Experts of a small language model.
Experts: 192 experts in each of 15 layers, 48 SwiGLU neurons an expert.
Training: a variant of Muon for the experts, 477M tokens.
Below are experts of layer 11 (counted from 0) of a mixture-of-experts language model. Rows are named router (the router's row for the expert), gate (a neuron's input weights, with its number), up (a neuron's input weights, with its number) and show model dimensions 128-191. Each number is 500 + 40 x the weight over its row's rms, rounded and kept within 0 to 999. Numbers have three digits each.
Before each expert's rows: a language model's description of what the expert responds to. This comes from a sample of Wikipedia text that the model never trained on.

# expert 36
What it handles: Line breaks, spaces and leading digits that begin table rows and list items, such as row numbers after pipes.
router:499503519549433500502549463489472501539517521464521460521526471478572474507469503461566544541450383463521545527476460502473504529496473412438506481506508559559531491430562489473462496493488496
gate0:489465588498455489496579508471487547505571543416511556490477534403521551488557542474497444518490495553539451547474494452438490500514497501480484469552474429496429464444452510495490517421539466
up0:490493537523422486466508455513460485526562509449459509479494458467532494489501519465519539446529433448463501503545511445520522528498444462538455433546454477458481551549454489491496534470561422
gate1:497513436458516532485488492477421500467440547482487427494475473427499489507441470530540536460515501513509483524481502521465465552522496525455527521486563491541501439510471517470516519474549507
up1:536455440492493497490523479469419473541451447493512520553532527470509493521491599487447508538560469579565464475427501472504543504546484484587477548450474526552442576477455440568445511450527437
gate2:507410512499549504487586566486509493534515525464551471551535472417537470536517515467545431478539537447545538521557487493502493466483477499503507527562457566504479480494485504501495524537455456
up2:503535525459487460492478472499473539476467484520488510434492486574439489501488532543483585547502476537467427508501510490472537525516562528503459483453509447507531532514473506535509447460550572
gate3:478493531486517523479518498456479496589514491495500510450535515481532420580586473432457487503535481379430541477547479585464537486482503431487520471425492619491592534537501498501528471528511572
up3:480517510491527490534573505463464456570541475550491567457478539497521426527567463472458490499549467401437501501558534572460522451502541460485531475458525535485590519541481508487558502534567516
gate4:410476505461501484479541550464449474449540563524506478456552507505508438508482493450535500542591522505513480470483550479499547499499456507507509509469396484442533560512511520474501485551530520
up4:457542528459484435461571538536534430470498412530457481454479511499552483485582565500486516480508455472470523453599496531434508486545458451523518471449514530498516577505547452489527472444518504
gate5:512442539469576479455538502495481478498527464499485472511490521500464454445546502481441485472524450506471488544605555512520504472458493518568493458569563542449515468582473523446576578502547529
up5:489488493466583527455557499500458476476466448513487484470463581504491422468539492545438494455568472511480478594525551467460502423438492563548512491534552517470493520569500516403529558504539518
gate6:509522604489467540470567560499490549572600513462500473496461533518472530465488481539548494486533471427513452476500538511497496514440524535483500519524492483492545472444582466497474513519503503
up6:492465391496493459542533459497489471463462456565503490495518494508530421510443564481447544542434490534513557502533467437529515421553469542506513472440482549539499515476489456530522491483534504
gate7:500453453515512456531517457456492477510525527553519478446548565536519568551464500520530546523460502515508550489513531432559529491471550443580491468428485450416501594476423557486491577559410505
up7:483438504523544511512504454426526480496457529506499448476552572522475505529522498490488463480465525485482531506514529456543532484490556498570508523491516438437454553476417534517467607570484487
gate8:542493483503546546538522502477550501581524549507458452517444521522483462439529448461436533446527460516517552501527556486489510472514568456498493557563505501533469391513478512492478583558492537
up8:473452468534504512500491456493442500476525492453471444477553450499481556514495478504539503544527586491538556466514549431555494563451547462482537460486484487559529521534514507482509543512439425
gate9:533592587495456494509461602567450471476512536474453505539517502499537490469487527491528431481471445518436481463509531517470467528383507490412460536507515479533506479516482456454423557495491511
up9:480464497540548473529541508497506443468443540478457509497536438430493524445503447468552507526465489583459566543533468478451487505382514430500513552537558445546477459477491508473456537448505512
gate10:460500437485518417478581449430584512568435505571555506463467568515610511497464524441536529501460520414511514499404493521445481514506461461515453551532435506449439558393488510475560433489508511
up10:474450514464477431475513505486494432487513511518507448452503505562543554418448498486573513530481483473550443519366531518462473551467439469462505495552447513489419514465482488446474439535531503
gate11:480456498518509453539584411477488486509430541567472479521483452457534470457507493505524546452578474520453501511507495461519521532432435485598502511538494477445505535464475478485525506490538532
up11:530493496542511559518500517505566544520560474493477565487486515554465490529514465462384439501488557482529471474495428474506491459572543563480444530482514541526493442582488512512503519541433541

# expert 62
What it handles: Line breaks and == marks opening Wikipedia section headings such as Biography, Career, Demographics, plus See also and List.
router:526555503551474490486500468534499560532601502499556466532506470528563451579403497475545539566461492466564516472446477520535502532474482456501491472494512600539539517496543448501513459476488519
gate0:447459548470538542522587460571522551589531460513445449477503507467504546501559518487369530486488499475529508578500510490439426501450528478497485434419480491483531490477452493459467560502454460
up0:468545550565460469540441553446482454428421515506537488511495470501442464477436449444636566535481522464442508455460519530540604504596475527481495512517511497529511530518540513538480532473477542
gate1:557574501465554562526597368494544524441508546450504489560446502551531570471523488493513551443527493570530473504504453476581458454488548535457442535569517534503508489523526519485475433515482521
up1:529498497527560525517617407502550581467530527486476558546476535539513571465545480439500455507539482556539469507495448584514439467499503584524469561452508509460513486527565518509510436552494447
gate2:464496512504455532539450514487483503524543538539516479487497513513496512508509402532500505471478499519505490376508502470518462500429537472531447519574491547475398487501487553516484515509538485
up2:495500550485409516471508458413444551541489474537458509507453483473526525539513547460577472539474516539489493583503538518487517512501514529489473494567479539505527483474505534492518464552517464
gate3:487477521606516479494509548501521526508535547492401463481513470527523438598503527505470542498502494557427507553466482535541462466531513532494529478607478592472471547503557373524479553525480503
up3:498450482585585446495526527443540518489524543524446493480487511481538393551521506525500576508474519547436480571437557529564498472539502575476540466568457537467479627497565408483485587535495562
gate4:468538472511474509522497638472492608502508474484495492491460535446487485430423463521591497532409489492481523442542558470510535470488448402470518485542504464493547522476509477582533644516526469
up4:480554477433484490526455596461521512507494478465468495466486497448482525506511473563594453508434506491449477556548547475483522569505490496496526478475463462478533496499502446567441601503548495
gate5:513542478512501540488565488543478553517465465506473613498526432506518499544450619483423521461524498518442485470477504505468561544542581447473476532502588488543526405530532498487493525512506492
up5:510519473500475522491493501519492522511468453489456608490542438515490495551463625536502532468537489565440511458457499516484530526522549483477496486527572412580492425519507473502527500537519445
gate6:515494504459510503507502437446493417496526488470511556546481534512473534572513517405548475572429480498601475492463497567516520504483454488453515514541483548596495441486488518501533462525492489
up6:559526497496572453529480445514485453492463527494515545522475532517520495595560514506482527513451492503554496514449506532474523507459533475456525435531429547562489474498512527503510474509497505
gate7:452523550442507475484511514448479468523473496476508505465513463541453475520526484549490515408505487466537527410465537551532453487422527545558504484547476503546523528495459437548477541527502496
up7:476517526415508555524511509466481436437502495493508502491505440555489541564534488485571534487540522480508537444382536557550478525436460564567481470471467510564495482527450476478427466521519473
gate8:454486539506492508514518454530507496561456528503483437579528498523472423594509467483546504540524522542502510467545491476549434561413489483479514437511458543486435466527485555469474452494534580
up8:510499448493532490454517500517492525445528476465507640410493488488535590495508521492459482466495490435499492514505526537494564506516516449511498544455557462593593522481515458528496520507476445
gate9:495511495466444524493526384525527516538521512503458490507460496536492538497535471503489523456496476494552484403578463465508535503510518442508515531539540500471533566497445476496481638478498483
up9:546494518494492495484452436491524510525517543461466496510474504487484535430497475595515553481511476461572476435546506475474549478538516444532523539537544484454558583520485485472493632491482429
gate10:526453489446491502493561576461507427505519538473432532535513550504563548568431536537523441404390536481490519427514514493481459543496560506506488506493477490534539529493528479524527480539503524
up10:525492498484504497496483521464527429480493563388437506470508525453518480461421482562531472480314540482532486438540556504490475435485472476488474511522466535438504465505520473524553508501518460
gate11:515418570485514542475441573533543512432479453614487491521528508487485466502457465415527488541538502543525498479457561504491515529467415539470508533479575516481439470454435467502517447503529458
up11:491526525455471498511617454547438532524461575435425445505468556555482561471543519530516569492432514438504533493519451575499462521539542391522457428533451491535514538533530542520483542486468491

# expert 8
What it handles: First pieces of country, nationality and place names, such as Turk, Slov, Viet, Ar in Syrian Armed Forces, Med.
router:570499471540485433504560489561386497534588536496493474541614446530554478544519589497525535502472494466487501410451463481542557520489432500468419453482478517524531561481588472487525520487486534
gate1:456485467456496523468434546415413546470470553549498514484494469545453454417578518500541501517480537481503433459496442462542526443510475500459650503569536496554510562491575471485511487462487509
up1:536456456510576458522576462490465485549414519499502522472558504506566473433523472539524495541495503501486478445612517496587488517508521476489449476454485517487497498487498512539503423455584516
gate2:523505584493570394506528570485452440532463475515498503534485508569505460471508443486536454463472436490547521503562419500515518515502462589469473567473560523549634524496529491466474485528497532
up2:530502496539548451491531522554583483459472473517527496507491421495544512518537502397472471416509481570498461492528419527345475457498475497483477454532499538519562457491458482518393578563508481
gate3:461571534552412461529515535535469490517444528515518464518458460529415550527492507519531506463470511493540533532525417519567528539427429530493558477442412507551521525405502504466521491559465577
up3:520474494518483504520469468485564543437530513567567525531492418572572515553513545481491431547577533521483531442490549449465399531512542463501539569499487470527477468512552483513437459470480402
gate4:514615522545486506495541533559553468500540519473442533551554555432575584443500517484493491504552515508489447557518562523494469531463465534526504477486503545526519461542517474469522537549542548
up4:568517428535465428413478563467475446535501496476436496387499511486525555490505436459486515481536510465396557584525499545433509495471564526502598473489450479481538526512492498513481503445525479
gate5:531485505511555538571493455462504469497519520451432484506512513459516469548487572518568478503518449517474448493542492449489497455439512495506458560538460505500544505504554532514574488476550490
up5:494527526499522586513473526500516496476454472487533488581499525533439572452456492472477517505489507464498477475424482500468562510507455460497540483519476520425453473493414430523439508463453539
gate6:589500562534527389568454480497514416543486505506484582441473519477473531485503451520563512469544474517517511436512487481496505438438457514517499406477525511522536525549461531468564487468541470
up6:481497554589507387563487479507557412558509541541466536543485489452540571525539504516523492448504453534490502435546507461485514459468413504528496444384530497534534500522445502454491526464508455
gate7:576448486522544501479469451437492482576517537539466514539411519473574520482512528524508476456481510511431493470529584478489551511566448431512491498507517519452468450506529488407445480484505574
up7:425548507520450489549512483519565490435482452471567495459545531534423548503500516511495539544510433501518512521499519544489472530419543543453477558488454477531528511489414486550456527535510402
gate8:505478562534526407494506454528505545512561487504506498569454498447475616574503493548469548496430465477432475463516539523472480529405509452525558498401511470429585505473547464439448501423519446
up8:467494525514454458467490551534484527495505470517421500544513515440494602614499495552482556504440477524433493502562544452502472536431525501508611613410475502535542500532574483478450498494481472
gate9:480599496535488507525519530520504481467527499448479519501498507512560471527483471483476547545560497521579517479480527465561527568503430550509473550477454498498532534504470528541599448573497517
up9:510447490467463492553433487520561527449477439549514489572534446490464491511481506520512536547459523542556508507548568411492520462481470498501505515494558500520504474499533553450458451516527510
gate10:581565557418546467503519517559558448488530486458462507465564543447540502565554597484519500475472510507444501539469509535423503518492527579507490435493545511462525516530516507512444545519491565
up10:567483481615431542444459473482455601517454525497535479497438462535493496439455468482495509440560496503555526506509458546576466478504460455488524533532497498518527488480521518535535457507503415
gate11:465404509578467552474456534529490473511511433509502491560550497344432491499547491509486507460500518537475528550431504531476529500483475526400412509466569482521459488534553520521542457492509483
up11:547451552554534530480521550537456473509495454457466506574511499517521471493491489470505520401514497467491519511507511589420450452478468567520520399520493494453502568522576512515523464479531500
gate12:499489559552512517473570454437459582430495483455469518585546544447392511411494488442504458527537430444498466541590506482550489469570492533515490460453535508493512489496499524475383482493488513
up12:460474421529524463566461554602576451519510538489545517481480475451564463543504497520493538502473534447485518519486523534459546581463548485483488544544514471524458533490433496522509539465506521

# expert 41
What it handles: Mostly line breaks closing names, headings and infobox lines, plus All and number words in honors like All-American, All-Time, three.
router:519515546481425472488474474520473505480536539510499446562527431527515499510372503469535518513461494496468510480469483558504538513477489431463489514454502554550558488480521482531461460440470516
gate0:495488576492507501549447537489494503482492393418528529457470528564467497586514466515531529506479452511476501394541496402492488440517469528528490497533524508487521465470474399460518493521564461
up0:450504540528502489431543454492473508508550540561492510564503462520456467451508480524458497545474507519443485546462510526473530523505426469547488515534475609495479511471545502521503537478436551
gate1:487522488531516509438501520510520541566532528509458533493510468501426442487524498534534508531495504498461554447541493475548547575528502503497531442419529545482484525487472532453517544495587482
up1:477468503505513470449496474524525504525533521487539491520522512522548549490516519476596447478503463476452499541460483549512392471497489428494504471546583517553551520538520502546449520486471572
gate2:490437437489464479489431559459467475545509486565467580533522458567522453572422476464473516532565511485526525429461424490433461565570580538499570503472523500481535494447518528492482609568533471
up2:529584499513510481505529491493554507523529505491506459493418584469559532511507509528546480509497534476467492554499545515563488449514496422496477526568543507512489526491491475538515461437541530
gate3:461486458526473504454508511529503453524484527473500442472514477544415536518606562466461507619613513483557518499515485517466470607437471529498493524495521470452540483507534552532453502462531457
up3:435526512553477495459511474541550509587521502507499589420480495507463497515545569460495511555618527464569495535562481453514408561467521530543482527498479499481554477487512491520479544502480444
gate4:477527466469536493524472502480486501533464523501514507500516505448526467533490471478448476558462482513481503539520436512446440505516473484524466560462583491526526467453452510544468444606502516
up4:484517475472525520505497529445493460530461531493523494531532519425479442583473437503462498527455515507460498544483432459456411456508455460496454552517570501562491487482491510559478451605489528
gate5:604583475504455508493564496519458468468478477486482486565526521502485481480515522410451511546529485497516509512505549513495497434511495502434546556468536491510507572469477539581472452505503527
up5:603497443544432492483545504562470485449524451448469519439493437523474452452435451496462544493537466542507512490490510526490449410515465519532512541502463559503536528528582500513537458523539576
gate6:572454539470522507476493513484534462527556449486465526512475469423474474473434565473600502477452496528482565435538548507552487465484479501471487485523568512483500551499493550493547487528492455
up6:537475481470516481508465583586518459522508533476439401469440545461549569469538546483509541505452520493552506412583483485470461460479491467439499542497473537558480499526448509517495523514504478
gate7:491487419498560528535473529460513494574618455454542520484475487481490405486466457542529481527545515521502481527487508512537526461519545495474478495469446471449451496475467489577490476507480500
up7:480505603498474465451553471545483498452420525513542527508517518511518624499562503448518551518442479477482483524513519516527447532474460538553482450542562549457545503537542542438537498468461494
gate8:559532497512474515522538518502503574545492465400493478493464451565521503531490435561552494505517544525487475442510484528535499510522488454526513505503505458574486498522555531575528459484559452
up8:471460490477469514467514509554500406385504515557513546490502528519458492450500563467478509503447471480491515576479540497484477472475516552510463447484511532451501516463492443482479552472432532
gate9:425498413522487414475529498430457490488554533548507487515561495463565495503465503529492501430532501521479509513397505533478499551576474501481532470536466502552506468475587393482486482543516503
up9:436519444509466426435522499425382521483477588524498502507500491516571569526451533523464497430529521524432552471437549528442464534514494452480499467522454510498524478503496400528460544476476521
gate10:497493542476574534490462414532542505439500503461546439504527437437535546444516481500500530481476524462445534453601497454518484415463423492430533465481533487462488505464358556537506522518528459
up10:506560534486457515447491506564464514578550535518449456475493509568545517549440525479457501567475523498436482494403497578463521531559471497575558506498487494489520589556557449517470555520481519
gate11:463513528460443516540461490498541545627500493522536402492505523470558550395470575533452541490518487520510534497528480547503518474500463521434546487538550469445506478525463461488492464509494484
up11:459504574473478564505447507481579483616488528534465463522500489475562487427542567538494451520521478537465500450488461505479492456419455488424507545563565475489506460535454508525481547484474514

# expert 19
What it handles: First pieces of country, city and taxon names after "of", "in" or commas in lists, as in Tanzania, Tegucigalpa, Curaçao, Portugal, marine.
router:591557547520470453546544478559439466530497540465507493520526471534533458543485488438561565510483484514514503461479496526481551539480524532491466467428510532600526519466494508542529463513491516
gate0:501501571458458545481428521496524461518439474442482531487545511461439504453507552435557475460619480469589587523482489472478470506508461534484574467553541490522525471533516515477482491568436480
up0:451416505516501501426461526522455488434483513506483475386482534444497461446482449460528442489479459488491485471524503493575532427482496494574479608483505507532472465520414477472559484511458524
gate1:461509526531432551481430462485529507506457461533444464446481461540509473443520459529501515409451508548499466515534449457405434518436476502526550512531577545547472498539533500480435476482541554
up1:484458494526432451491472484473504491522508542470482489465501514506527465469533467524543481465477512525484466443504445456456418522422532542499460492505547499468456499492525546509412537490522520
gate2:534531413465460484477489497468472466522494518431468478501530546442538505577492438508555522487518450462388535526618481492477517507460520494529528537477491503499533490493485514450491555477523489
up2:503524485506476478560557491450537531519497496501468485489499531651571474486515541519450442514533558489564454410435524530497492560479445485504465535417499490443460482511479453479477463457459474
gate3:532495474488502514563482518524496414501438551506508533528585541485504389492453439436469523503569470498479527472571515482487508546480505505539408465422515505544615518521514476511588471520522540
up3:476567447453492500575505475507547460516441537472499513456500544435499427521485473470545555484542482497526530534527570445524494536481529534533435532497482473531505545537491496561608508493482502
gate4:577523469452468517472387520483452461487557581476456513541469500492493472533488548462477556521526455511519558462490505450475480545467484513517491603519540519477542514522487530506513553532557517
up4:466457524555551475537520503502567505525427494475566498497558503592508495509505533526521463514467486473509379510519516507526467439498459500536512448496451501514493398507527463475437435493486508
gate5:501554554491472457532549532494485506491479490505498521501530529506521532536502479461516454508494519501516577482484501572504496523618568495468462524373484504494601549500523483433548455486469518
up5:489387446512525528462474473535497540497533507499453539456485444447511509479512501463534534497539516471457473549457513448477423432427469469539513454578527496561410441534509482535497538465480484
gate6:505469525492441505492558429577545484486510459560583504520515530496490429510515511554531577481532477567495460487495523469485473513486538485571408526430559483537523509444470473560553507512432463
up6:501467516552522514460534579549549511462440561505508488417451467515533490500464439491525444485509538420530490466507476408518577462523486515490515496481448518507470493577516577547490605494558382
gate7:630537465551473442491566488465493451479495516549498487499462414478474446513484515490484464465518530501508471450484490479531486520481521490537505477619555513379509531560417504532491508498515477
up7:597471506579511449470522488473509485568468516462586539482537388523479447541483545526560483470527474521474525452487443557517518526556478512513503527546546503414427534487528517547445474518504485
gate8:545546510515435507488482433511447489520518432512540548556469546468535471502468419448584525530463511558517523526469493532526515517475534525469446577508507527574513444538533494479606507480496494
up8:487446491553517531490474565469549503520457545463426476564544422470540523545556521489501493521532458495442488449494491569487457459502457505484603468500524503439511572488528443540452513475530534
gate9:509580536435471532496476432522494526526491539520446480511616567503564479545547455510504568491477462534456527411520537453434519533431535514515512476508477494486547567513461476478619480505527593
up9:578553454502440421496508536554498421554513517529484483371489494533498496475472465509484530520471472531507566503497545472496494486475553510540523446456487466559492591440494507535535562483526468
gate10:551476531490495443567523488450535507487518522508483523499534414451481503527461507456504471527444529467507483459520489496494471567505466528534425544469479491457507499515490456607471514509515456
up10:565494517526493427547563531461514462499538518587400531489551514456472467453481532473508511516472528496523453480393508481457481554523520506544497521471506497481543465544458434555500510548547426
gate11:555487522478433486473553449476560502490544528465523495509579548481449456505517452444452460496509559514459488418467516531528475593460418546502526474415492506502502469458502567494499528507517506
up11:511476516538470446487429472464470515493489524480552483525514493529532495444536497601492498525472563518624487502511451518437484486500469480504502415519441509454516518429537546576454515478475479

# expert 37
What it handles: Spaces, digits and dashes inside years, ranges and table cells, as in 2024, 2012–2013, "from 25 to", "SI 2002".
router:549560557509454458487521550573414501511561521436499447533553489529519486520426537482575520550507406499476496447483537520512524523402491454456468492473466572544531526483531443493471509484483542
gate0:471513551549485502539478512437512500465510582495516476493501450492452517494510507503484463547497402500490494449414423497621520500548583505550489494482396547486451586486458447527564454399486517
up0:550477463495522466453414517459500509454463487511552473473523450586458575467541542528498489465550469440485525535526527544458541501485458501506567505545552441543476491511476534527458507461467516
gate1:616517525509528545411527524492583508467471447469467566533550479533480461438561495445453466516499543493490400481514524584540448487464578488503477538369521524487549538524492428525479515511484529
up1:448541402498484549537514479471361472467567522512490454504451561523509499489488560549488439550470460535508477448442536443515520471515421507428507524515501532528496458513523502480525493481498525
gate2:450515510509464453534518519472539477510509514484515510465547573484516495516524513521538465422500476493469548436489580422534455489478505439465527488517485561456522536536478571483497514424507502
up2:410488507522527476530530510463545470511512531506540527440533549474479511535509482535553427412517419452523503501505574420487484503530527436497511543544503514502470545501443581509532500467504507
gate3:468439523590551540493489489482491464452510494453489495560483480448429484511535434478443462562516460495524498521501526517515436482570470502480472499435504497468486540446502446541510482459543566
up3:454459518513533547507449519461469469434476507494521458445541511450451494487587427476450459581509503490517481487439581501520450530578443462459521538486425506492480596491495563512496488478519539
gate4:459525569478486557506541552505523478498479558460523487551528454483520458523475512472516471552544441575482490492512526460497460466431461411552502384519505475498464536455547395507469535456478494
up4:488523442509505392493502471539551512507534477506483512427514561522500568481494504503459542446440468422538552517513483491416548524491499550453489628431458517498552498495475560508522467496485487
gate5:429483397460489457496585550557560459482472513552521500515489518460520421445512452497513470470487534448539534549483468489559415519521518439524511601519538500525478496493469553522501523457445605
up5:453510523437530532437490535527531503511532539500488465501444548505448402492519521507527396553555568501470495480423496526491442480576487501532474610493515526551454463574478481489481456529537592
gate6:435573473532520476475457519515490591523462544472497503470456492508488519433516454470521540587464496502439544587522519475509570530436555568523542529471543528505500476484515477524482510459543500
up6:527512554492550550473483493458523420508507428583515475540458540478468504580514590502472517494515516532510516488432514528520513481538450500568465478535478436543478569504540397511498481440493492
gate7:479421549517527518557519479475516525491443472500615557516506493610437487531499433519469466501551501507582479432419525473514468491505544586547520565540495487580503434425507551493511470469529484
up7:462530458469433511441493491531517465531550433518470433441541533458517506506488488507493453522450484473477494456590449568522528522538551445496531466469542580388522520595448463528509486556465469
gate8:467497551519446414478461531489553469518466488504504470496490476516448475510525512519491523604530535515463534417552492498505546495576507468468505544502422495490560520571534520491439499506526531
up8:553492476491572597531553466508498507481527529479480562496526496480531521493478485452536483410516486484539488558432506513471457490418504542506454469506556502518445482460501439503541510482445513
gate9:503465402463506451503508456478561521482449515524488452561543604466461552468426434501458509493497438477535485508483565438502552439477525493501557565471465524476486511422520431520593519513524565
up9:543435441455561432486459465493527472466464549524489435510540564474383511413410452461470480535523425488517481523460537499528551440482543413534498501413488520466516497499507452486560524517518537
gate10:443496514453523542501450416548576544512498521583536520420458575522502441511472531501433515515502528414534530598523564522528447537519461469473539514492586481501472483553421509521544477524528466
up10:468479507494474518505495454446495459478487562458496572515428515496474517553510530458473584434542433495493500510522528525415486530417567472439477449469459490508500527545525454504444466480481471
gate11:405463453456573427501515501479487481486509575482456442520464536487506484472445472467535555486553507463530550591477518459514531493446510483516538546493454503514477542510488378486508572514501459
up11:497452491513505495538469457422519496445475490534521460434507529496548515462507446516485441532540539508537569451491517539438520492514417442526518554531441471470494554461494549502499529461473478

# expert 1
What it handles: The bare space token before a number or name, after team names, months, "In January" or table pipes, as in "September 1", "United 8-1".
router:480539530483453458480524435516498539510580464456539465480546458531510474531457540468519574546460445439501562466533444519520512507451509403471484475450465577589506481439528442502583457454451522
gate0:504492596453555484462511441503492466513525495551437461522479519493487485487528467576499556469429506505449509492522468456468543476376519480424383511520436514485444473463518531490497515473476474
up0:506470417533485508501484580522519532484461509462571481475521497495506481479450514436458401547498502512527494512468527533537481545622474518522562491446539485474546526546505509508526507510491508
gate1:492502447488417476507510540481516544553462476438520553449482461499462553527503504531442542555496538500469532543497478491466497425484533480471528458535544514460484537490485481481430456487538464
up1:514471560513573520432441494526519429451570456533509460530561495498548465481499569481548431453522518461544542506511504531525500533546453486535491520469492497558502530503510487544539558513459556
gate2:495511416503521529484424470533467515457516443440454496527489509469525479474474478520478539510533523484514485532522466422494480530466463486537523532524567470463461492474527530519565565542461566
up2:492501527494473508503557567491575534534449510530523505453499571509461533501504500459493488524500482502453576551476535553504504501579488483491486508508435521542564557506474510453419507503477439
gate3:506538542480490568491517585538418511507500418451468560479540496507479498548494464517512564477535443440459462510501503387487518513460530490475471504445468528493493488460508608527530553527445478
up3:502595503468496557493468512484491416526442436461515461491495516477466451557473402553503533559479456494520501520525490451506591528504581540495484516461491481472409492452503505505525501509480441
gate4:504538478553540603459450444479508523528538477444472474500487498516508411472531562535488449450501448580473521510459486510457489525529544571473470520509573475537565495516497483448524425549471544
up4:471458486516474490545537563438465445526484603511367522524478487411495524537470458470419458477532447406505487462567485451484474433447482455491471445523423540477484476488525518516546460502526408
gate5:504495518499486450481525499453556486513480544489431516540490466474491460538508474472531521482476458444519469496507499540548444491484477420461526543437522504542409447520527549445440540418393541
up5:486498564519464440553545528477588460511496500497528539521520425482493452530524457483532510480493475463495461509501536479533447534478508395473558521462568494556442475485498541450420546418428518
gate6:536490552512453523403528561480515465517539477427453490497541499554486534534512459451519569423479423571540570392496489448531529464478501476539515442551467464531553490455476456538458570524500469
up6:523513586502431527502562543517549469523513422436471509450505494515497562549466483410524511442526510557554501399522414471485450506477492483559505457594465445538444517441468416505521571497542473
gate7:534538498553523446559478437476456551467543474479466540463480417511435503487490449490536451495528453460463491515504404438475468463580588494534513466536561440565480475539567511513570515484501498
up7:511493503498394436485495519515502539527552533488528490467577472518527506484437496492469511564547518548570468462518507491523516533509529516539560483485497513580520423495487496453510592566516518
gate8:494524479524565549447496470551454468516511419518523421502474460480495501503580486548511471529445474528528522523425476506481435599549416565522465512500492525570569513534538487483526447551471523
up8:529440548446490496600473516475544503451459599450443464539527484491528509509431548451526486552479575561452514462542453484528534498506558497450589456480527506440469478565548458514524578436523448
gate9:532488491490522360484536460547522480509439522422522490476497537456525491509425400489458477448445484547578468555523507543474496490460471522477430527563554530477544477499533494456540440483511597
up9:510514517504505576513494457457476530509562541497459457503509468594535516487558561519515501515544477496464547447473441502530482586504543448479490482443491535517532497500490528518503533540450432
gate10:516473478531528508471477551441451460463525479496468466516532430456488545452473509538485541613469450543529497526574423503490493446463511534533546447449532481433509468459521537474539516478538474
up10:512523554494458445517529454477583504520475526567497543494502582579524459505461471469453520424564533433510517434468568503496492621509524455424421571547448498535469515524425494509462563487425561
gate11:498531463499486539511507403515545461507543553417481564488537495582473500533482446531514453547529538502558491457514513504536489499511445566431493541433440473470480496483507470497462530517441576
up11:527522522519415513510469409509485458492568520551562467471518460479472433472495500514458556474537531519434513461506511449549502495484619494556414523523419436505485505526448538533515541439481532

# expert 4
What it handles: Capital initial letters opening acronyms and names in election results tables, especially political party abbreviations and labels, e.g. NPP, PDP, Nonpartisan, Conservative.
router:508509485564474482458532494535514479501482531478522459559574471533557432574481515437562555534511502522520506539496466535557513477518500469473504466419475514552569536435525397521463481462460522
gate0:479463564553595470521584473540522498507521514536451509508463517440542540413496468492455467435420503468549482543441554552530489527475513448505538500539497518545545543492469482487470464521497439
up0:491504446456423468465479509427465549513465462447562526484555473602502460509512532570471496544516522513460543445561507397525477463552500554537450503526537487474495505546549499473545566493492566
gate1:514484465486519516475490477497499495558500463496538458496485522496519531563490542461498444505441492518559464512450463437527544459523589506457519431554532509476439471527509499451554453473503512
up1:449527524510485505544516498542535473480489530474497529562490516479505491428493443503467578450563512507486533467497540524480468497473458509565479525448497483546514513499493449507487580530458525
gate2:478500486441480451507480516478479537520505491500462470462586428495622527597532442548557484488491481496520504500559517480449447458517464515458477501477501471546457536508458534451472526495488470
up2:469551489511528469527499476500476524495511508485472523538506522554514471516493511490517465482506508559363463479570525530568492530541536475480472543471428515565470591510530478438521532552524564
gate3:501432515507443563479453524562523471545526496494508545501554490471462494530537530541579609497485492503449558503510478490445534564485465475528509437475427502481471465549501537468439600511469534
up3:533449530539445533501485536560525476522561539437478549497494496471525464529517524489586532501579516487465576424505497458461458610489436524544519454483460508472515444551467521467414603497510526
gate4:495538541516525555529525489565561476502498435441513471536455533537460520474542522487445551546571488512428442478531488448478524435467470487507487457509571501507457403492497450488468532478530515
up4:455495534482506492458518499533480474586509529527496451518491528516488524451518554484515626512499518460440564516561521471499478481498519440515518457465560490506482487499466467443486574499450515
gate5:537500563516542526538497521505475579539462568424478483536495528517563506498500455504445494513422487524563459496512483527513578537441501475502544547468498527464489531449460496497473498570518451
up5:443506478418472474454533412567528416458522420550545547529530463522433472544497559445520498469537527479439529530511549445505472489515541527503464467538467484616503470572500501500516504466450511
gate6:500512472513514439510536459505586543499482514442487461464445531472450506479468454510590539502495504525433514476522476540492474520515470563543467458397587473504473473556571502512546492477499490
up6:509503510542596474502554495465564541464452495449510446470435551476457475458511476519560539514493484502453505548444492508406480467504515544502535439421546487435531501549551502534488524518544520
gate7:568530515401511494495553435514522483478530514504430460491469567471505536522502529391528487536427546504487491490446561504518430493481555562466540518479474492438488499514482477463476526501496530
up7:510386472509467479453544498524507570505438499525432497504517538489488480487525578518540469461552459482532466505483494535424437478507444538514504514448511472503425466456481530493470495486526449
gate8:533502467482527488542503495507520483538543474527439480583490547409419573505510519433502512514471532547489501520526515480593534510508501552517511489471534508525479484544469480467462465428511425
up8:528592534483480507519477539444453425579505453517461482504498469441494488558517456525514474512535546465495528512486430498510447494462537529462479520465529491548465534531531544525439424552501502
gate9:440498513485488421498501536527496451471534523478584508532543439432548466466576519480400476476506478456521477444602474525445416463560518489474471448505568487440489528499485536485504474581425569
up9:454477421528488490502534503502564496461522528515536538606539456432521421494545537487430463459518502480510500593550487506526436451520456537460452513501578485506427545582474555452489496511447485
gate10:497491498502516494448526505441529483503510585526556504497537501498488445477458544541507573549495460515438503492616479526537488477509545514512512468442557488575519509506503561505450466524512442
up10:403578491520460567454522525486502538479575426523479460522479484434482529544579466542509575465418488471516480501453494544442521472407468473495540453468516472543505490478513480543510398575458495
gate11:425502470511466460442538496451465538514522490550495481484533522494502603496508530552512479469450556558475485544560493462380468476579410535451494451483454485605556450485436489466480552527497468
up11:538559537489497479543486579539569429432536521544462526489443540542506468519470505554505511550535456495476511462476503550505476515467478555556511444503532516484511461566589432559491499514508460